From a checkpoint of a small mixture-of-experts model trained on Wikipedia: 11 layers.
Below are experts of layer 5 (counted from 0) of a mixture-of-experts language model. Rows are named router (the router's row for the expert), gate (a neuron's input weights, with its number), up (a neuron's input weights, with its number) and show model dimensions 0-127. Each number is 500 + 40 x the weight over its row's rms, rounded and kept within 0 to 999. Numbers have three digits each.
After each expert's rows: "comes after" lists some tokens at least twice as common just before its tokens as in all text. This comes from a sample of Wikipedia text that the model never trained on. Tokens count by the router's weight.

# expert 12
router:552510506463503484515455497512441557475404473469466579558476478521530428504527470502439539472517466485524539460435537537508488516515496545520506455528529461410513519487497435510482462480467522587482514486454559531512527449451586547469484495523489488514558514526484459515504539483476497429527479443447540523593464471445512437459456541522481568497508492435481524535442513527551598410529
gate0:473508469497580557524551500474420543513508507483498503431485544494526454547483473555503478502512455548523494474440530504522521542529514447472497513549478469501549477506473550566423435489493513577526533442532483453493466457572521526555554521538499468484479453498523589514541528497544500560533426537491467551439489579478472491466558513488452485498430519481483503468494602438397428526466
up0:530440490508457505538533539512505525531557480567533529587523505534534511547488495510526486456531476497571511498451455511504592502524551550450485510513563487463475446478475512476475475581449539467539530510430393517474534488554563537541482440537577508480474478531461490420513509464584569508429444570510556512462465585523491474467474500529451508457450507487490564493445479496513475548506
comes after: " the", " a", " of", " his", " an", " and"

# expert 28
router:484466524469525544483474567544456530504500500460508538555553575492498467537527376492457551503538483501574520435441522504476458456556573497524503475505486491480584511505497428507507454475464530513474483483464524543505481510434521475491468525482524514490531583453493531424457489538484467437488489548415524541554461497524506438493427504507482552486519422474514506523457483533592558399532
gate0:498518500507485584409501501489450511518584529519504489516561415494463475507516566502572521480415547474453536485464572527462555493488503513533445520429469512514476440496526503548448511463481471410444410450497465469514490449519522531524425507463485480509500502478501497608534558505469511506404477509493492498457464478557464595486491554471493463528530482465568505440500499523509466501441
up0:484594563517506464521465533464501565520526455515527544538453510507487438407481492501489485469515464531482492544519475459488498554499549539435567472483553476524446484433546505508508432535497536482577507450588506523509467527477471530566527529514462468534568414516500466538459512495541611518506505526544514477460563521445502467568558532512600571474513478445511494475513464541475496525555
comes after: "0", "2", "5", "3", "9", "6"

# expert 13
router:581437551488512491431432574553444514520488469493482557540587561521591491463514467492448506544558446465539498481491538527500452465592508500547477504490488535510477505517504549525496463454476519511484561417459489509499574541513550525509521583473490526541534534489512512520505486495447533459476522475428556483564506452499465469466478580517533524472474501470470484562421547507539539446578
gate0:572529509538437484551453454538469538534571553515508537496515507524467532608522498489460480563557513437441479450459470464460468447538439445513472555540489460420445534553504459540468536547475517510519473506540481443446497500507517446542484493499510554508580388438487533497442459449505540495533513385521539488529497530472496494465499508440469506492460466506497492418513514503559505492507
up0:563538458497524521558452484592488437529496489484499498500489477527488517563530511485452497531583537511532504513551492529593439469564466445464536550509498468511533453505467474507528524514417424500529453548519504502521535511460509429569499518467471478455481500456486511479515474466537476586555474426567478406457544553500516542531503500474451568424544493522435508534456475516535439553439
comes after: " ", " and", " a", "|---|", " con", " de"

# expert 25
router:531487581530552504496459513545471544519522439517521504570564588524490459549547457448472568557516513464527478428446528553459498431505475517483476382472499503467497447457538501482500426528532514491470508446504528598439572439511541474506420510501487548498556503465537449507537464539469506530546482434483478486530539529483527463437428506539472533476466488480510490511461487541492583492487
gate0:561472504488485467535512519577507444531463534577541460504513540465539481556498488478475513468538487425458516405465457586560498529450413539504495463475521551517527486429502419522519528461507464462495442454536490496548499454498483548522502544464493507498592513592530516506504544454481556593506521500499449563490483448509591484503542531547460498452502495481455455520509492431546538550509
up0:492494458607438512487467489486544501586481499534494455531530532508569472548577492457499495492569471502473480508543497606503501562506522490502414555442458528469527487434557465537498557508535409544513451505503489498479472508508546511545573468595473446483484509518489525459519452524541489465489429459444548477534532517485519505535480545508410421525524486499537413496462482499510516474551
comes after: " |", "-", ",", ":", " by", ";"

# expert 9
router:558459526447562462464496480547460518500503436473493553576563521512550453517519481547491514502495494443513532446491508454512481532501525552544511509532493449459495477472432450508512457481469535565507461497504465545508481451465479573435454522479479488505511534488547467476469435536468518497466528413495508537569492531448492461480402554519459538425505435417536486548499503484529645460544
gate0:537528521521519474531528454563466494480438488535528479589449505483523536528478471496565464480457451483489482541528491517520502511517514564457544500449532441428521467612576475525409529450494495508555474533547482571496518530445519487547516514566530465434504535534447555436467579591491492551497543507542488431441537466504545493458525440514466500452472521477451507513540535529568509547498
up0:512495523503509512470506485492444475551572489403483500433455555550480473486536505482475591494499482520503501574463516431471549509497560400519538497507527496476529480484567539465499492507494458525527428519404566549493496474552496594507498508528482488417557500530441503558582500588541533566505503530483484584524534545556495519529530462579460462495486506460467500530538498464534493543493
comes after: " the", " The", " a", "The", " his", " their"

# expert 31
router:553431593510517466476445512484469494504472450525515493548542535509515503446568460539426552531533442493506591462437515483428484497548453518527504464486510515489547507464439493515514469437474540510448528488524462496474571441448495496478501560521563555461518507504483452517501499491524481494519484495427534502575545521472544437454528561554450521408487480477524502578475582515572587497499
gate0:454542502490461480548504440566489541488527474494442514532464439497467516516490456480504503481547565473476563465500539543484522456587532561535522484509527536509602524563477509488595510503489576495505524579459475455476512523508474527606564490561497480539544550462509507503465484573446463498450492529527510503527550470474553469434508411496613448517495496415533531521519498544506498511496
up0:542558475515501539429556494518465527530488555462421507544478490503435523452504532515536502494532492442520569464458461487458469520532498527457461552435518530505598493522425466556553525525427522479452546457483396471548557482430479533490509427518435509457508474534503490585463503530446510519493511481573479494530508515473548514519453484549463516551526449511431471526503472406440467478510
comes after: " ", " (", "-", " \"", " re", " un"

# expert 27
router:530498575485579506506472601489488483492471488515515545509580508550571527532523392503482525507522517469529511473487549613479487462513581520519487490558505459429513454476417460517536483485437589489460468376447505549534563483432496501496474546486503536548488599493494468471513476538461515517564458500428519476515523497496491464494498505508451522481502492503554522497486556507512548487472
gate0:529551529575541515486408553491437445444494458570528460458526493495508516490556438526521537479502518495471464522456406480499537454515466481466538490471444476443469548469479523496513462506504581463449549529526462479478460474547521493505497562463443475480530486528470595518536500492576593505550541460539499469480545482542515460435513484469543565478436480449498510555530482488546488416425
up0:510529519548437595549499467453456528496506462472407580526488444502561557441477562511503542427438504457530539448472540502535526512471534562543486477513517509468494426520499560579425478515552463479557495506446502541470461481501540515538534538527487436604526501480467509489489534459514504504492508438537496499518521542556437539512552443449523506477461560490512456437565453499524530524472
comes after: ",", "6", "4", "5", "7", "3"